{"d_shared_expert": 64, "router_score": "softmax", "groups_per_token": 3, "norm_eps": 1e-05, "dataset": "wikipedia_en"}
Below are experts of layer 3 (counted from 0) of a mixture-of-experts language model. Rows are named router (the router's row for the expert) and show model dimensions 64-127. Each number is 50 + 12 x the weight over its row's rms, rounded and kept within 0 to 99.
After each expert's rows: a language model's description of what the expert responds to. This comes from a sample of Wikipedia text that the model never trained on.

# expert 46
router:68 42 37 62 46 73 33 45 50 43 47 39 53 51 50 39 55 64 72 46 41 54 22 42 55 60 89 54 60 72 45 74 60 39 69 44 66 47 56 81 42 37 40 64 45 34 37 40 50 48 60 55 50 59 60 65 48 62 58 56 41 36 62 76
It responds to: Table column separators

# expert 4
router:56 42 34 40 62 36 45 25 47 36 36 66 53 52 78 58 37 39 39 42 64 40 45 64 67 43 60 80 46 55 47 64 49 69 48 50 36 44 56 45 52 40 47 42 46 34 54 70 46 58 49 58 60 54 61 47 33 25 14 35 40 38 55 59
It responds to: Capitalized name words

# expert 54
router:60 42 42 47 42 45 46 54 43 66 29 56 33 54 65 39 33 47 39 45 45 27 74 53 56 44 41 69 38 64 47 61 57 39 32 42 59 50 40 31 44 51 57 41 61 53 69 78 40 35 50 49 63 61 73 52 77 64 60 75 79 49 39 76
It responds to: Digits 9 and 8

# expert 53
router:54 45 80 61 47 58 66 42 30 44 61 46 52 55 57 42 63 39 44 55 61 61 57 42 49 68 58 41 40 71 66 41 44 67 67 73 31 57 54 45 60 42 45 61 56 43 43 42 54 57 74 47 51 52 58 42 38 49 53 47 72 39 47 40
It responds to: Word-final -y endings

# expert 50
router:70 39 31 62 39 49 46 66 44 53 61 45 53 47 39 34 53 47 42 49 60 73 51 47 57 69 56 74 48 32 51 53 42 71 51 60 53 48 66 58 66 66 46 50 47 35 66 56 28 78 32 43 50 24 57 59 51 57 52 48 64 46 38 48
It responds to: Tournament stage words

# expert 60
router:47 61 43 61 47 53 51 50 58 56 39 43 65 38 60 40 61 41 36 48 43 47 69 61 59 71 36 32 52 50 54 46 65 76 72 62 61 54 65 60 56 58 30 43 42 36 46 28 48 54 46 59 54 39 59 39 50 40 51 40 64 70 49 47
It responds to: Agent nouns and roles

# expert 36
router:51 44 67 51 48 39 42 39 52 37 45 38 78 60 58 45 50 33 37 60 47 75 38 49 68 30 45 63 43 68 65 53 58 34 76 59 60 46 71 52 33 35 49 30 51 49 46 51 30 82 44 57 60 65 28 51 60 53 63 71 46 54 72 58
It responds to: Common content words

# expert 58
router:53 49 63 58 55 66 60 68 67 41 57 41 54 64 39 57 54 75 40 47 49 45 66 48 72 60 59 73 46 53 52 20 40 54 40 51 39 52 46 71 43 77 71 48 55 57 48 31 57 78 37 31 59 51 53 63 39 65 70 69 69 48 39 40
It responds to: Closing quotes and brackets

# expert 43
router:58 54 57 46 36 37 62 50 48 76 28 60 32 53 53 73 65 39 53 36 54 65 80 58 59 71 45 45 43 39 46 60 51 50 61 44 42 52 56 29 48 66 49 39 27 57 66 59 44 49 47 36 54 65 56 55 69 49 51 61 76 41 56 69
It responds to: Middle year digits

# expert 32
router:53 51 27 34 49 71 50 24 43 50 61 48 55 43 44 47 43 44 41 64 36 62 58 57 44 47 31 46 53 64 68 40 39 57 46 66 20 64 23 42 32 27 33 48 44 59 73 34 70 56 47 27 42 59 59 65 50 37 45 39 60 39 50 39
It responds to: in/on name endings

# expert 61
router:42 61 67 48 65 26 49 47 49 57 50 54 46 64 60 63 45 56 68 45 44 30 33 64 44 44 53 23 54 36 41 59 46 53 57 58 57 53 24 68 41 60 76 39 63 50 50 41 61 63 55 40 61 49 46 50 60 37 48 36 44 60 60 59
It responds to: Of and prepositions

# expert 62
router:61 54 67 65 65 56 42 42 45 61 49 53 81 50 46 50 39 68 51 74 56 59 75 50 37 46 48 32 58 50 53 45 54 50 65 72 66 47 70 56 26 76 45 45 43 38 31 53 51 49 35 46 41 66 32 51 45 40 52 58 46 23 47 63
It responds to: Main verbs after auxiliaries

# expert 12
router:35 52 62 40 33 41 65 53 71 53 65 31 47 49 52 31 60 65 63 36 44 36 36 51 63 28 49 50 59 36 53 48 61 53 45 59 38 57 70 60 56 52 63 53 27 39 50 48 52 29 54 44 38 55 65 33 51 55 56 29 27 68 54 51
It responds to: Period tokens

# expert 13
router:68 29 55 52 40 44 41 54 54 41 48 57 57 46 58 29 22 36 48 54 64 39 39 61 64 78 40 56 39 62 57 39 46 37 44 48 33 49 61 54 60 28 53 33 64 40 74 58 64 71 54 37 42 46 56 57 41 35 56 38 43 63 46 31
It responds to: Non-Latin bytes, adjectives

# expert 23
router:58 49 46 56 36 74 37 44 65 57 58 53 45 65 56 59 73 44 48 45 51 55 44 54 71 78 48 66 54 76 65 42 56 57 57 54 54 56 33 62 53 46 47 46 36 49 48 63 25 26 47 35 53 57 58 60 35 45 21 35 69 58 43 64
It responds to: Institutions and places

# expert 39
router:35 63 24 33 31 34 55 71 32 53 50 45 53 59 70 46 46 35 46 35 47 73 49 42 23 55 39 47 35 66 49 32 74 59 48 75 66 59 53 58 45 40 35 54 51 51 30 20 70 44 39 35 54 67 47 45 58 48 80 54 48 61 34 55
It responds to: Name-internal pieces and first names

# expert 16
router:44 28 59 30 40 47 29 41 51 53 64 62 41 64 48 42 64 36 41 50 25 40 24 52 49 34 48 62 32 29 61 34 33 55 62 48 40 53 58 54 26 51 52 31 51 42 63 34 59 26 57 52 64 39 59 31 71 56 43 70 53 57 57 53
It responds to: O-ending syllables, No

# expert 55
router:56 42 48 46 50 63 40 51 68 46 52 62 33 28 52 42 54 41 61 41 50 72 54 54 62 59 58 36 37 70 64 72 42 46 67 52 70 53 28 53 58 56 35 64 67 52 69 32 35 45 61 60 48 48 69 46 35 47 64 53 56 43 43 47
It responds to: Month names, dates

# expert 27
router:65 39 44 57 31 68 49 63 35 38 59 29 62 60 51 36 52 38 42 34 64 32 75 54 74 45 38 44 39 53 41 52 59 43 46 47 51 50 36 54 63 37 48 47 45 49 52 48 45 44 45 68 40 57 64 64 54 59 46 46 39 32 65 43
It responds to: Spaced dashes and m-pieces

# expert 10
router:62 53 63 48 67 43 65 46 60 54 47 70 64 57 32 56 61 52 47 66 48 45 45 55 41 39 45 35 66 39 40 42 57 41 44 52 56 48 25 63 53 74 69 65 59 48 70 50 50 52 35 49 63 37 58 61 71 57 18 46 81 43 62 43
It responds to: Coordinating conjunctions

# expert 44
router:49 38 52 42 77 41 41 51 73 60 68 44 47 42 40 60 72 70 54 73 57 47 51 66 71 61 57 40 59 69 47 49 48 55 49 43 49 53 29 55 63 63 60 37 68 56 41 39 43 58 32 43 63 60 25 35 35 51 60 50 63 40 53 53
It responds to: Romance syllable pieces

# expert 22
router:43 55 51 71 70 77 38 38 60 57 40 51 49 49 49 45 59 59 45 52 72 37 67 48 41 71 56 42 60 58 49 51 41 52 42 48 38 49 41 61 50 72 51 57 55 31 65 56 35 74 60 57 34 34 36 57 51 45 55 44 38 30 69 37
It responds to: Verb endings, clause connectives

# expert 20
router:52 56 66 63 44 50 48 52 49 35 56 48 44 66 41 33 37 64 63 51 31 50 59 56 30 47 68 50 51 33 38 60 35 45 67 19 37 47 28 68 35 75 40 40 60 59 44 57 60 43 29 46 65 60 57 42 73 63 39 36 61 51 46 59
It responds to: Conjunctions and by

# expert 15
router:49 49 66 45 42 43 73 81 69 52 49 51 50 48 53 62 60 38 38 58 78 62 67 50 54 38 49 49 50 41 48 49 59 53 46 79 40 56 76 48 28 44 56 35 50 41 36 55 29 39 42 61 44 42 60 43 48 57 57 77 29 50 42 40
It responds to: "g" and "l" word pieces

# expert 24
router:39 30 37 61 41 58 44 34 58 67 53 70 43 51 40 47 54 54 62 41 59 64 39 23 67 38 48 57 52 42 51 49 46 34 56 60 42 57 30 46 28 41 69 54 55 67 49 45 24 53 32 44 66 44 58 36 63 57 61 64 48 45 52 42
It responds to: Table row-start pipes

# expert 34
router:40 43 35 52 40 34 70 48 62 50 16 44 41 65 54 42 46 35 51 55 65 77 58 50 44 43 46 54 48 52 47 53 52 63 31 53 48 55 35 33 42 45 22 47 54 58 70 45 66 71 44 44 36 53 48 49 59 46 63 52 55 48 35 55
It responds to: Non-Latin script bytes

# expert 35
router:47 60 42 47 33 67 34 66 70 57 55 51 61 33 58 37 50 59 55 32 39 47 60 53 49 78 43 32 54 46 53 52 70 48 66 76 38 56 60 62 28 62 74 49 59 35 28 24 47 58 53 30 52 51 72 31 51 52 59 43 62 50 25 41
It responds to: Personal name pieces

# expert 47
router:45 38 53 48 40 50 35 44 52 40 58 54 33 65 30 50 69 79 44 43 37 51 38 57 51 47 49 40 40 34 61 59 48 50 61 50 46 50 28 36 32 47 50 58 61 39 63 32 68 50 33 47 60 44 58 48 39 35 35 39 52 47 53 45
It responds to: Symbols and U/an pieces

# expert 9
router:41 56 69 69 24 42 62 47 79 57 64 31 66 35 45 44 54 47 44 62 40 34 48 70 43 26 46 48 53 62 54 64 40 48 54 56 31 61 63 57 58 29 51 52 37 55 52 67 40 60 52 41 53 54 39 62 50 63 55 35 38 65 51 45
It responds to: Word-piece "it/ot/at" fragments

# expert 41
router:46 49 56 54 34 62 43 57 63 34 68 52 64 67 39 40 39 56 53 51 60 42 46 51 56 58 49 45 45 71 66 26 47 53 33 31 54 47 59 52 76 39 56 50 43 57 49 61 54 34 42 54 49 53 54 34 32 53 40 27 52 71 45 55
It responds to: Th pieces and ordinals

# expert 40
router:33 36 52 33 52 65 20 36 66 72 42 46 45 48 43 56 38 36 33 73 31 58 49 61 41 51 66 46 41 50 44 44 48 41 72 38 47 64 57 66 30 43 55 47 54 55 57 31 47 68 32 36 50 32 56 50 40 56 43 74 64 51 20 44
It responds to: En/an name fragments

# expert 14
router:47 65 59 56 57 45 39 57 27 36 51 36 52 37 55 46 42 40 49 18 73 37 72 49 62 60 44 54 53 61 51 42 67 67 38 57 38 61 57 63 65 66 47 80 38 61 63 36 38 43 68 46 56 63 51 31 50 53 46 54 49 60 46 45
It responds to: Word-final suffix pieces